{"d_model": 512, "n_experts": 80, "moe_layers": [0, 1, 2, 3, 4, 5, 6, 7], "balance_loss": 0.017, "rope_base": 3050.0, "attn_scale": 0.0884, "beta2": 0.99, "lr_head": 0.00498, "schedule": "wsd", "decay_fraction": 1.0, "decay_shape": "linear", "final_lr_fraction": 0.0, "seq_len": 384, "dataset": "wikipedia_en"}
Below are experts of layer 5 (counted from 0) of a mixture-of-experts language model. Rows are named router (the router's row for the expert), up (a neuron's input weights, with its number), down (a neuron's output weights, with its number) and show model dimensions 96-127. Each number is 128 + 32 x the weight over its row's rms, rounded and kept within 0 to 255. Numbers have three digits each.
After each expert's rows: "raises" lists some tokens whose logits its average output raises strongly, later layers aside; "comes after" lists some tokens at least twice as common just before its tokens as in all text. This comes from a sample of Wikipedia text that the model never trained on. Tokens count by the router's weight.

# expert 15
router:086121091084100090110128084146105059102119157156120146135106095122092169092122128093092132130064
up0:120156133124141125119138107118134108118115166157140149135112132076124152117136101110135096164092
down0:134178138132126110152186119140161119126108140104155121095115141097219144189139134084068115094107
up1:110111096101132134115086178125100115124106067146153138153100126089113122160142099101118108157174
down1:138139147168131076094086208123126058137091062174154093097151153123134095095082106057144187110099
up2:124121116108085170106164090136109093125100112100049130147119095167112143133149118089170112122106
down2:100090093045093106094127149184175085108119071131122146137182141154094113092148089158092130134075
up3:117100107118103067116091106164110161131087139141158137092135085114059186165138118160133152144102
down3:124135141074113129127113113116119122153144155195181145098113141080110132164138132078144106168114
up4:091156091209117125118151107154085145109137185134128160163092107168115159114118159143169166157118
down4:091133089158078197143142151097098111175100089101161133097107110048146101151092088142134148150146
up5:074075098083084181129178074160133128101131157127141154230118086157108179159151128125101114102108
down5:075186107118159169128120099172154063095122130092164128141146159109124133116166094107138080136081
up6:067140162147067124212115121101193095108149127077110113163151161126119106151096066148062098177132
down6:173146107130154072062116132099072187087116152147162203137127155095162109080111153148097212116135
up7:198128117147108117137090117177141169063133135172138084091091104133143104116122112072102134147104
down7:111133104194147158127070085138102135149144145159147105171180158150110158079081136118190142146076
up8:121064113070122107099162080186128124129166132156159160106109072145140148143091087077159147161096
down8:173146093118162171167142128125164105110100162133141074126087114106121126167138145116179157118130
up9:140175173081140125094140184127110113107121128166097202110115055145183142153048115116124134085140
down9:114168105149122121095128091205104139123091098139103132152144141128167157174122119164158116142145
up10:070161142109073143099162176105203120099170166120157137076146151100143172110118132070139146110104
down10:105151132120074095161111143117125150088154171077090103132112137088046192154114150222091115056123
up11:164143105119127142203184107119096137144121087126118143168105089140164134094151103120135114107100
down11:150106151141029112171116148086148159140138136145172154041117087170117100053147142075130090127179
up12:098085154088097130206166156146088178202105089103108139145130191104095127137125078101143093104198
down12:179129112077104130148068124167096101144107148168158157114116156176142172138169138059181149190077
up13:119104115103145074108171183148150121098118115163122094156028087154114110104182149178136115135132
down13:114183107127109077143140127085086172117118059079117155132070108161137110171136149120175122102114
up14:194166097085119193100144165134080135105115146036104098161083145141108161133075161100149142135153
down14:140055111135114177159090197152082128107068106156135138139147207177164121146120158117153147165107
up15:157110098136169118144081075150113051172133115182179156098105141069111086092146153112123108120107
down15:080099056152122145145103142136086155102140124093177156175046123082122125128037152123083080164156
up16:126102098105114076129165100117117081170151137136145114097155121113116101131049099078112137092130
down16:114078113107137142170133144114144116161127147135095146110113140096145126122140153113126121144107
up17:099070076166156095124098131160134169101129157157169081108181198067098192086141154123165091117067
down17:148093094141126122158123104120154129183086102160123131136098142101076131151133127093171082188097
raises: "-m", "-H", "-de", " of", "er", "-W"
comes after: " a", " the", " and", " to", " for", " is"

# expert 49
router:128081157136169092181193140087134157161100108051111102101178110136141101117102096132148081080136
up0:153138110110133084105123086150138126104106146208148076174100162169109115179051180110124168141141
down0:140141097082120044115084131094133140139097108108092079142120134105107162099087127163120110138118
up1:153121032101163184005106126076087086120145130064179123126071103090153140112173159145085147208133
down1:172110106112155111149161173131142163185156075169136123085192161105164085098154115129137117096152
up2:184155105076084150097114130055125098078121150130128143091188086092111138121160088162136147148060
down2:106101153106131117166221156140163136136112120153136150099146095105112142093125097088126101173132
up3:119151142114125102102150148087148184127167128163174167089088167092177134089149148149103102097119
down3:146117163148139097112125130098105126159142177057127153094123176137136163114088151080114130068084
up4:116105131129111146146205082113160158066205179141165136124116116088126155144113093151102140071078
down4:070104164161144107095104103186175142114098169096130101104115134157094196148127065155154123090143
up5:149115144158131093165075122143145090119129135068158219193161110092145104127163185185143100128172
down5:153115173076129235131144177095109133166096112141144158174128094093092148069104162160125137129126
up6:135107032177087093120156149061119083134124203107195084110107138137151149184086090140112144130117
down6:175129146133076153130117101129105138180070179116126100103135139130152087114122124155143087099136
up7:099108141105178074118162155138059142146132086092147104097110138124181106076123169151095107128152
down7:117101152133135127106125111179141183133124204116121194127148129127078159141097135170110086134119
up8:048128105177144142055089112177130157105085135161157184112137132153146085148081126163109132152085
down8:150062151135111161064105157126120117096123217113141156134166175113170144026174109162147158121105
up9:136162126165108084074134150169127101089086149098079103077151140153171119135103095145112186167106
down9:079128104123147092182080102081119168155114125168130139147161124186129151156077096156084148102160
up10:100165124161181115145115124083157106148096155184160123131146152155178080107189161126173151114159
down10:140159151128184191110156111124125206151020154130151137192122157140109151102123166122058083109144
up11:136135162175120101080184092150133162096130115093116131201118140109170101086111105159150106163122
down11:118096101135112075130096129131145132082115099186108108106156142111094143103049162110102181118140
up12:165158154130110122111081158178160103102201094176063168112093077093127159112124115139138109064129
down12:108119175120101105081127118110119095136115124117130116167132125126153100148189159096139131112141
up13:104195139090072109125123106132147115173121056164165074126074116119112155176117146104088070068091
down13:081187118151073091125108142113117190112216163171149060159120106151115127173187147092116069102094
up14:170109182199151114123168164190086109093165094058151166113135133096163106088177099187132089107134
down14:132144104080151146069140137123105100146172137114106175124126122121115119176180173181105150166125
up15:144148161164127154114152157168120157124139140126138123102077086135103150147114114142065127156147
down15:140089162122117098084111139156122166128139120073129101084162174163095149139136141129116080100128
up16:206093118125125042167104104130106126111181120063146145179135107126095080129103106052133089120105
down16:138097102085078158170164115131113115120099153101110104133131114127109087190135157085110155085151
up17:143180130177101151115095180118083102109081106101149190069096161108145089073125120133174149146047
down17:058108139127126134160162114157103099143195131184100144093147058143141122172128114109129159099144
raises: "\n", " ", " 4"
comes after: " ", " 0", " —", " 1", " 2", ")"

# expert 18
router:149069138198083128189149096150133124108105162159125180102110113129151128118156122176198118122168
up0:170153129173130114150134141162144123120149168172181142181148125119109088172160067163163154109173
down0:104177161127129144170105138109121108153106184123115132161153137107158113138170132103161134149065
up1:113116136110115122098158137171145159140096164143130142103144105182140114167062036145150162193083
down1:156124170138114135106148169139111129111116136056103128143128102160196119171074057138157148178128
up2:117101137120164115065187154125078115092172026068124110170129176079141056066118140122139110172108
down2:125101172123171101142134084131119137078085121055134109130167172119138133187100162048124103123089
up3:066085118098141152160198110133129184169128096177132182117156109157177143135134111122136123100181
down3:129098083147112097132148074133107103125154141088111125066109143156116090132141107119148140138151
up4:127144172154106099111105148127122111115078152108081127152147143170107098191090096122165140179111
down4:100182137120151154074143158107123124149128169106179106119174146155070120093112114186148125166122
up5:169037125184075166084159161151147159085134126142106163133118078165157105107133147110148125145129
down5:123060148131090115095152069148171135094169161141115129143161099130132155108168126134137140144127
up6:199070166119123131089071162131137089093146093136126090148147148155138090136154135167130068159132
down6:107134096107136108144139118160056097097145194144160145148060125177099077113145138164108156097113
up7:161174131159074178149174129091112090098125130071101138084111142137084174158136146147134125113093
down7:106162145122120077111098154133115139119176093136107131100133170147094174099146124168167087150134
up8:133081096181192084178062084140093129145135102135164129127167120114153109116089118059113133167177
down8:100132134133105091176111148093074118114157187147161124111121172185170142144122120106115144146161
up9:086118113175078102168160145134145116041166091176086169110164100163074124118122134118163115128164
down9:135135133138126106101123100110062146073189143178115132129073132055133084162103131089141161083209
up10:208120122064111148143123096131112129124136142153138152089117074142149106097109136109160113141117
down10:072181152108091098145109098072137112125088167120138141103091131168123100164142161124123126057207
up11:134102087106127063121121158120159087139188064145126092115109080119083092078115137135174079145107
down11:147119097132058086145094141175114111120142082172182133116139146079129167188155153102139117126160
up12:125135138117136223074126080122173104137116143139099072160120028069128098192104171097098146127215
down12:161104174124158101175116070105147132181123120148195166117146103080141129159131133110058143138091
up13:157021072154159151135108137121110149115150123121098075100123114120118174108141184079121101103107
down13:169115191124137092149129137108124168114046193105076154187109087086132116064092181109132101074120
up14:112127087142188166057158023120087144092121100179095126167115150104129148147129119087143180111159
down14:102162112117163133104145132128162078183149147145129102135138115146092091084113091155133126148150
up15:107079208098173126130104151083093103103145105153135131123090105139113140174052131088170153103155
down15:095156074089144155124112094143157141156137129197141093089116120103130196162120165142156143137115
up16:130120064106105102136145112060126174122157146176090158087126153104168132117073149109167068135152
down16:132152065167128097162130132094116121169167086081146112111101141166119098124107143129181044127114
up17:135096121098141144124117147088101136113097146164156081118129105091147103135058123112125158122138
down17:187182164098124116126082148097122153094114129167130131116117150123154144148123120145166115136154
raises: "-", "\n", "L", "P", "(", "C"
comes after: " |", ".", " =", ")", "s.", ")."

# expert 45
router:121106145189134149135126095167158143163166131167136113110057115134146101160153119180171156115104
up0:105111093098151077143189117068135147153062147095149148128144152125105120171128218162109137082116
down0:097198126152134147145172085104150087166111161181117131144097116150163089097188174109069068138164
up1:094139129162128127099130116152111111094126159185137121070108181124089132134118149153119127140165
down1:086148137139152142100149138140143193163068137164148115135139136115175117119157149147143111161145
up2:125133171124106133165074187159104152099141131104175078120124153143094137121126164122138172151097
down2:121094120098180166138095162115126159104094120133126126171138141181129089104135125161155140125158
up3:104115189110140123092155108172192155175126141166083188107139111080111082088084136129147062074074
down3:159118138139173128123086122071164145132134148117148139138154113125169150135154097188143125122099
up4:133089162148092184094133146119196155153155101124096114089092092114191075171134098114114100142149
down4:062160130114150091148189111080136129116139146136182073144142170150135114147127105111141159060106
up5:156161124192123212141078149122086114133151109062114119083076151118150119143108128134127119160094
down5:120178122138142143203125108063105147136090193108137153121122117218112144070124184108153125099125
up6:109129116110108115168158157135131099099171186155138072138118118094100116157161075151142069162132
down6:119168180178193179133153149102145125086062097120081122142123117157085130085172130149078123122091
up7:114142170139162079115137098085089145138111112055148055138081164150158069242106115156098132124142
down7:215161058056146116095097144119103088090127099128142167163145188097097094056121152170091133111165
up8:142103118172115133097113185193107134081124067146129116118067150133106172155116130169095101098155
down8:153152144171120124105133106150157138150163096122211166128127112115154127207124142154076121122192
up9:073111115154056121103108127142075148121093146086137092125122158100092154138146116071094102169091
down9:060116158100143119148159203141157158069143096170120131149186144114093158143162108168154131149144
up10:186092147121060147173203123088137130083110100081204151110155143174124106150110122131147164137123
down10:066191103119151125159073087176094154126196130160083160141069131104101084101082127153112092146093
up11:120091165143135166138140162153066164061087120146124154125149104137097105201183092158131153153138
down11:152089126143168136076173170099117152093196099092122114171144095073080061121152186132125105173113
up12:142175119117104116140099113137117168221094080138118125062145077087133123102111110144135105095118
down12:175167094131136095150121159112068109144159121093156137158108174167108205120145126083146176117140
up13:179097109093151090131134133137131110129150094153086181098166172183115149151119137124056165179057
down13:116139155181102097131118129151153129145089121096116126145103071123090179122150132089074174118179
up14:142124172151170193114142066147054137118046142138169109112146149048120144133085133127092134135135
down14:151141132081117088144135148152137128173154127111083127086110145155199098138105131143104110141094
up15:148132127111188143162111117131114151113124119171118136053117119110112085167094113064144161118157
down15:079136110120137084147143108158115095115130133166100069120133126144077142140160149102147094148105
up16:226066138119122150188043162078136178150109153160048127125129128089144111113136155134146111154026
down16:106127104114056113153152166092096099122138152183090127100145147134132115129119079186103123154092
up17:053143145142136141106144080119166088198155112110094138122104158094149167123095124117154179099122
down17:188172101154107163148133192081085163130131126122070102169068125120086125136093117121143144130145
raises: "\n", " In", " The", " This", " It", " He"
comes after: "\n", " ==", "==", "===", " ===", "."

# expert 14
router:126140093112128095116138092120118133130142087143139171113128158137068168203093129117129145143106
up0:166153123152109156155129127162085121136107138132126120112153120110157180112142133163172121158196
down0:184110129137119122139083161188152163104096141082107079143158167152143163131099171135103121111114
up1:105121176170098137172138104091128149152126140122115114110140101103123155112104147112123118145141
down1:100148156112076162125109115038124095126174142114077103082126181168137173087137186097112162134182
up2:085139157112103140166110075098108128130096141135132128138081170132121173177115116112111170137150
down2:067097163118094107179137155130182212073121157152128149153120098145158101133142159093176115177127
up3:155119182113169153090112134119120093129159188135156166144120090142121136103067167108138141179180
down3:160144082169135126114100162094076056118072149104067123094124124091115122153125101154064142142129
up4:106196045074122144091126152103121090135096127113156190179106153110114077141140138168143130065117
down4:146158196158105137127145167161157122141110111104107132118122165144099106104105149160144113074190
up5:134124142111127098091125097105142154134126147171118117137136119114151173105096086135114147177163
down5:119141149122147095125027166128198168126138140171138094173108129130093169124175199112110122005091
up6:086094136182109079170185092137135143147150126129069104151102182142102143158169126155078102156055
down6:048142106121167165107093108128040073158091094083136136138144120086129168114146084121190134123091
up7:074064092071154097162127075136149121145127087149153151119076112102089040181058144209157101116109
down7:149151151120134080097159106192065064145107143145137144168140113136104139106132072124115080201097
up8:149122081078134160106182177139111177118129171079140116151126118100110164111158121146103165063129
down8:169146135105100159153124179112159087071134152150141115165128151136131153097120150052138130168088
up9:175099102141099178132127136095105150139150155147129145129130118132022080118119071114156133065075
down9:140128104138158131134173158103130116169122152127144129084152150143101122155107136113148144133172
up10:112086136169134142141192117152140195121171133159104187077175205176097094108154067164140149139191
down10:173088076082135114098115114098122098177168168134170175127143156112117094146180152058087093097165
up11:130182087077133165102111119122138158158216147184125179158106128158114110072171151117111106146166
down11:099127090124099169182101176126161110190113145122107179157181129112190178115170152135120102093098
up12:157137161148122180119171159119143126144172127153155140142118167140114143104071090158065113103147
down12:089059105141104101151182143102128194116112142099093167116105067150100148174116130134212142083114
up13:097152095160138097104125129160183126109060131088168083119085171098148085150078098149060095142150
down13:090129058147179103148124115095143112162114114137129113106147122176177158067110156150123091097115
up14:092200135107153122101142056174196121106181114115120135126072112076148165143159113136165128058172
down14:092120155150154074083095066139185143145156204119131065137119117140127157108119113129092131155099
up15:149139189092161090183118144105186055150114113118102151110049112171172132105152136139111147137113
down15:189128119157112126124139141155145117142137167166068132161198100123152067095111124136107124129175
up16:093119113086051127122136149115110112107194101079087142081139132091062089146180195069116166186095
down16:138167144124112119053174132083075169156182143102174155163106104099203087099113153117139148160150
up17:103106109124136111205113142118155135122106178174088062109103183130114167094117140112099131096144
down17:144123129164138114094120141162072066120101131174097111130091125131191095175170133149141131140136
raises: " the", "ward", " order", "cl"
comes after: " in", " on", " at", " to", " In", " from"

# expert 20
router:112130113137110180143117182136159148178146160154111113122044048136120082090168149106070157099147
up0:142100104089131129158150110174090096172119164118100144157098109141141114118183172126149116127129
down0:154144148073088113100142134151145160118092113136085134123110175074115120127145123139121158146131
up1:074090120136156154151116086135118167092125099060144086109125148127138133156109127150173141142124
down1:174118139075112097110148138145107098137059121146087134173106112127126088128131121225066145137095
up2:170139161110123094165099162139115088101103149136143129131140129091188220085094137093074151136141
down2:112085186088137101125107103053131132065100135155140068068088186157084093141101201165114142073155
up3:070161157129159146099134094117105171129117109161160078106046077094162097137147142084118158159184
down3:140111133099099144101195107225185096128062144097159080098129153105117157115120078160134151133140
up4:052168141130117141151141076161131076169123090082105171144162114147075171142140090168078116106156
down4:148132155076161155174122170133077150176155173121093136108088173074159160096148097133104142139154
up5:096093106159148153174173135107128102183134093163073143122143158115127132158120129113050179103082
down5:134080137115164122124128150102121123080060211113134121102136225153111108109129138156087090174115
up6:151079098145103136163172113122146063163116164101144057137093111101131065076132131122114103116132
down6:119140159089094053131103192142147110119129159084095153102137114110087092125137060103123138111130
up7:193189137093158132199089173161150125134123148125142209148065096115142076101095171143081110154114
down7:102142144126088094100101182093169140137154117167111083152121146129186116142138141120093156109170
up8:149166174054175117146127133135134138109156118139094114074093111158154181135127135195121174062153
down8:111140123071189108167132178084161154129146164120162144180116184131105204107109113128126152142133
up9:108112134147143102148170128153100064182102131112155090125097114078070094141176154173112161135050
down9:126119104106191136180112105136153194143130124163161160198078133150131091169140125119110123151102
up10:104153077115088086076168156123105100062161133091165142153121146119096131102214114139141134102178
down10:121093113137119131088085105133121078089102158106088173143150167108155114099127172131146164127120
up11:118094161072088118093124102121072100160154106187085182067049156132068087159101183190080158138082
down11:100143125148123177172114127134157092094064141163159102092132129096103115124141125161122120123151
up12:124156106119069124143151201126173214068119085130146104161176127094113114113136119145101137127067
down12:120098092170084072078125103119145203141160133139079077080151135152110181113147094110123068175129
up13:182112176130089222115067184167174100166096098138150079108135153094138052107131159141119123163154
down13:169168144250089057076099111177070180161130105163031112166134097123130066113099152134103067089129
up14:134117141198141174119129122170216139127091096153121143109124119162199126071188183086164118182182
down14:116155124091120159121172130132079074171135095209080103122150138169128162115148162144105153130100
up15:135117106087117125173164057116165125082130144131169170052103121094074148158124091116116121108131
down15:102155108175098117127156107181104093204134163106058158124127157074076095106112113114160150194144
up16:133084131109124162091071144168134094130150100156108129141058191088110107147141185109071129152154
down16:169168141188137116199120097150026136121091118123108132161091105118120099168152108141141063114113
up17:118140103142117113137112144081220098062145102133085191107097115110175125178132150054117129102155
down17:132165129133164163138136111101147174112095134177175156146097076166128137138120098141182067088135
raises: " for", " in", " at", " to"
comes after: " was", " is", " were", " are", " be", " as"

# expert 51
router:109184124153105119151135090144124122159154146075147117146144154078170132088128122043148103164123
up0:133130134173170099139166065153126171140139112090110100138171126141030151153120100071075148105133
down0:201141123143148070207152094150152149185096118120140130115107098103125159110141118165120115110114
up1:117160126123155137100210073119134080088134160174093127108113172095104128159079135089162127135158
down1:056117116125124185084164123124111120147106074073113119137045149167111092132135126157169101107117
up2:186163085122116072142170176121119177157066158122125108159097114091129113089057168156111144122135
down2:123117151107122080158139079143180143150160204116119095137124089105031154150080134152214076158119
up3:150162166154109144035130175106079116199158166111156133137124094100128082075104143088115214079151
down3:054144111145098099087180133144103107061127078100121123138152211115094135202106150126081190071144
up4:091094112125154109116180169120139130133095081111134096171181144105108128073107155134202136143111
down4:089076118090054105101179126096105128106100123165121144120159120141091193115182103176136122067174
up5:105101127086134110125049114101184121089165063144153124111117135113136168091167123120176108171204
down5:065084142124125123110111108087171164097107093113092146127122173165113139097129086115136111133121
up6:168120125140120153224135137121083094118181141126123086136146064191128100137164099099145152177159
down6:084103148171202145110178084106118167137149160209134110091123130178166135088134092172175167160129
up7:180152085093113160132141119112089128146142171138106187099126169110117148100113155121153134195191
down7:125164113070126121080105151120160139146100196143135140152173117122123069102114088159122130104078
up8:156169133101142146160120097146103145137152117135043086104080161121110160191092097102130150098133
down8:154169083135124099143096163157119104115137179160149105109137135113075132124177177101135179130131
up9:151175130074187170108174089155142117172120086116141073112084141176103149143151133156159091207196
down9:109117116125126133105151181116157141115122108146208091109109145136104100151147177159106113140092
up10:143205170134153147121094125117116122156132102114109178112114163211118102081098135047107176096149
down10:068141160090141144172141139129085111120135119122181146170150176168087084126181138142107107120115
up11:081181102163131102116153113141102126142140111101141182128147149198160123104152137077135132122082
down11:125105077058114110119100156148112089073099123214174234177098109199142151121125096119190102121066
up12:125178155131099157133188079128098182100154160115153088080095127185188092115132146131134177115174
down12:083066190090135079127132153122159113156135167132199144125189164164106143107100147119162099101119
up13:109133111107129187161132110129119110158103180074081169146080091095175119142095141146132109143135
down13:139061169109122174167132171106202115128163163073099125182110117093107108077140178134108105131148
up14:121072145127069120141165161089148145094120084122102126130165108089177114093101173085078144171105
down14:127131140107125165163119148195095158124145117074154103164121099117197143138135090113144094153195
up15:147084119120117170156100140112121101171130105139106133123109088098110134128114161135177087149112
down15:097127094149076158102145064151157120122083119054128121126121177157130159112153121100140111170118
up16:194180153100072149121123114190112060170100096134090150134115043144180100131094149052154115155148
down16:129119134179142152144137137178136113152086147064104128137079107125149123185097123057126109106048
up17:121203078155097142145141102152099124163159109089131204147058136097154123096147094107128141102152
down17:137144103110108160073169122110163115151150088138152143126150153115080092129171140173138111075147
raises: "5", "9.", "1", "9,"
comes after: " |", " 0", ":", " $", " 5", " 6"

# expert 26
router:106148119152122166117157205150136088136150134117171100096123148139151153088133118091092066109126
up0:126094139088147104149182160162127109138137116138126143125103098153189154096145112104157137159113
down0:172129086125126125110109141178093114069129172106148098140100194124155154069091117116151123094110
up1:153164092164109120132173173182109102108137136138164100108105113109098112178102161127171155118133
down1:121052135150113132149116094129089131111085095135088181117119156125191122108104090078144123204123
up2:165151138177094126123109124120103089168112142157087186116074143111163137159060136076132098109076
down2:092184098152130128122089107155132182135137143130080142174183143104095098129123133072198182154084
up3:156179105117156130141154131124154070108179104120095140128096146063128130077120110087106143093120
down3:182185095133145112114175158081148108178114119156195150089130094150120157056064124093102140102178
up4:124194120162116188173099190118151116076129139134134151184132140125156138145120152156132084145109
down4:137104120065179082116146079116110105115103101181122126161127175139103135162129155103137140077128
up5:175140137112170125105110126174084117142206123135098129137125148128149115147123124155136097134151
down5:123094153096106114123117139076134159144083070098105189137163112128169119200136120123065162137125
up6:139093188092102136105128121184127181112119182149111096153118131064184111109148133162188105121125
down6:185135066110132091164068173098128169087131138150100150135075097147202142124171145128087064166105
up7:140152127127098184159162099109114167124122179094124054113112178091114140120121148115107228126133
down7:147124111098125151117176089139151155148144137136084184104131149172132113137110144108132144142105
up8:102161149097192113139180160185147109163124128149096106116092122187126189152166152123141170162122
down8:167141105084117094140091117112140120155156173119126123166116137158125140148142158115122129089112
up9:171122110150110111155063108169112127151137124106115171093121136158156146187136164023101082097119
down9:087148135186065149109120186104119152160114157069145092136147142172150084109127127136087150088082
up10:084089128108129135163168119128069115096081125182130182152156121141105120125107132104200135131122
down10:081113153089149159087111121113134169156075102100110138125107123120101142110162155163194110141097
up11:093113159099099154111170161122114094157133105094165097092135158127110074091104148136149114175204
down11:143135143092119131125091137146138067137154108070140125074132145113098129122216139104140125152102
up12:135155082140201136160142124166139151134099101075136106110152147121101096097157131143100079116130
down12:131086158094141110139057132101151118153080191137139120086103184174073098202150130114087085138134
up13:119150180139118163121199105112141107061127147107083105169110151125143086134116111095171079123161
down13:126192091161132145143136166054071143182113120151168158051144164138134170111145119160088070114118
up14:174132152155110136084171203120134090136139170136114175139088154101098108101112084132125114101117
down14:071118154185177093156114134118132148200117112152136087167114125133122139100109084109112094181136
up15:084184102149102169137106079104123122115122123146113109109118136112108147123123164148136138166106
down15:103087117129140129166068133155122112109118079121109166129102131172181118134126093135136150076135
up16:154178144184159125121167110160138103087100108109185130146145134166156093060102087087129076104105
down16:125152143197144079156145102144138103206106112127207112123209160175148094131092125150129119088092
up17:067145111118120144107121153131168137126139141168163136133126166101135134076122121128138154166121
down17:107114149162114152171078131097122134100106168067123067133147121094108108080151148125140027148154
raises: "th,", " times", " or"
comes after: " |", " a", " with", " for", ":", " had"

# expert 79
router:126116066088159162134084132160147138106109143165140104161098104123103150124127138182158168116162
up0:133089157061162127120156128122085108157130098141133147151073126133159141146136164155132169132059
down0:161123169101124104053166082137087098102172159092130136088074186083099166122133148102150145117147
up1:151149119151118148123110155098110088140168106125112108154135166068108064075137104103128143128116
down1:112168106112112114123125141131117134082110050089200175116101110190110139156100174118124130116133
up2:086154096164132086102105113152090155130119131159147166115187133122122139109094131169106098166096
down2:133159084134088108143181069138159108089109190126063073125151123134152124125092157106067122133103
up3:114049125113130148138131137147137105107093142129170158121136144120132156094090162076128140066127
down3:101138078159175103159144133134129153128120093085137132127099140178133121154140141170165130050095
up4:186120064106194130159095111162104141164053058135170164152077115119134107138095141156144136107099
down4:122159142165117131104131175122107095141146112050105148146121151170142185127157094153123127116171
up5:133154105177171099115120127140097122105148182161087175200168151137144096094121097053153168137157
down5:094149118141115095194138101186117120145178163147128196076069135097164094042087122149120157129085
up6:122197106143139115130129168122093094103146114136091171160143107114109153146137142150108110044138
down6:063121130208228178136151165143111077118127128156097151170123117148154105139123147119112104068104
up7:101109054150111075103177165160131154088143139154170120149075136112089144138097093139146096040140
down7:128167125134133129137179142085188119084121182150154101171078118119136138126105139149114141117190
up8:129165106106101130144134134059123061160131128206111164109098163102139149117127096142139165169152
down8:124173081103142126093113119145087137109131215177110124138153176084188116099113108085191132152131
up9:095135140120088053104101094190100098077098141094156099163179118124124106090158155181123132171125
down9:083098177086082070125111119123086128156216129157106091168088138115079144074126129155140113057081
up10:161105069140128154093103119141102153093144134150104126148081120124112156110142132156115142127155
down10:164154098120141164092130098144129182077130136144118149103127073158080110130106091166176130161177
up11:125130070135152080132084168145084100117173131085147139120111129128160135167136130129181157126182
down11:101102102113171091154079190138182127150132123125193145147156150120127147120158148114174153108144
up12:139106174109135046131080122146124123141153142172142098137050155066113122079117205173152105151098
down12:117094159121125095149116078066110171161116171166111067151080140120106126108075073149093141075056
up13:090134049061163148146168134138162167139133142094081131116129194148143147131135118133155127144144
down13:112151149115135174115172180135121102112073119192121119162116112143074141196089112162069142130113
up14:136142140125174083134119135101134132113138113130095117145108140200132131162122171166126174143137
down14:086140118053144115123127042162110161114143053109105141106118176119104154160151118039107183105095
up15:120105146202085102084080187105103164110134104104101157122087142118090101118051145140105151128083
down15:120141136138192127089116157111133157162187130120099175139210146100134138138131174194109136193123
up16:128103145086166125100153104120158126136086118148179108101143074105170183102100124161117156124110
down16:181082156119133105128118063085084126111149110145107099123124144074149169120092079113077162113119
up17:188181182157135077129120139152077106124111078132119104162105114130205110133167167110159136177130
down17:160157156092089172159147104153138079180119157095110077112073112152075089178120117147132144138135
raises: "H", "E", "ound", "U", "O", "Th"
comes after: "\n", "==", " ==", " a", "===", " ==="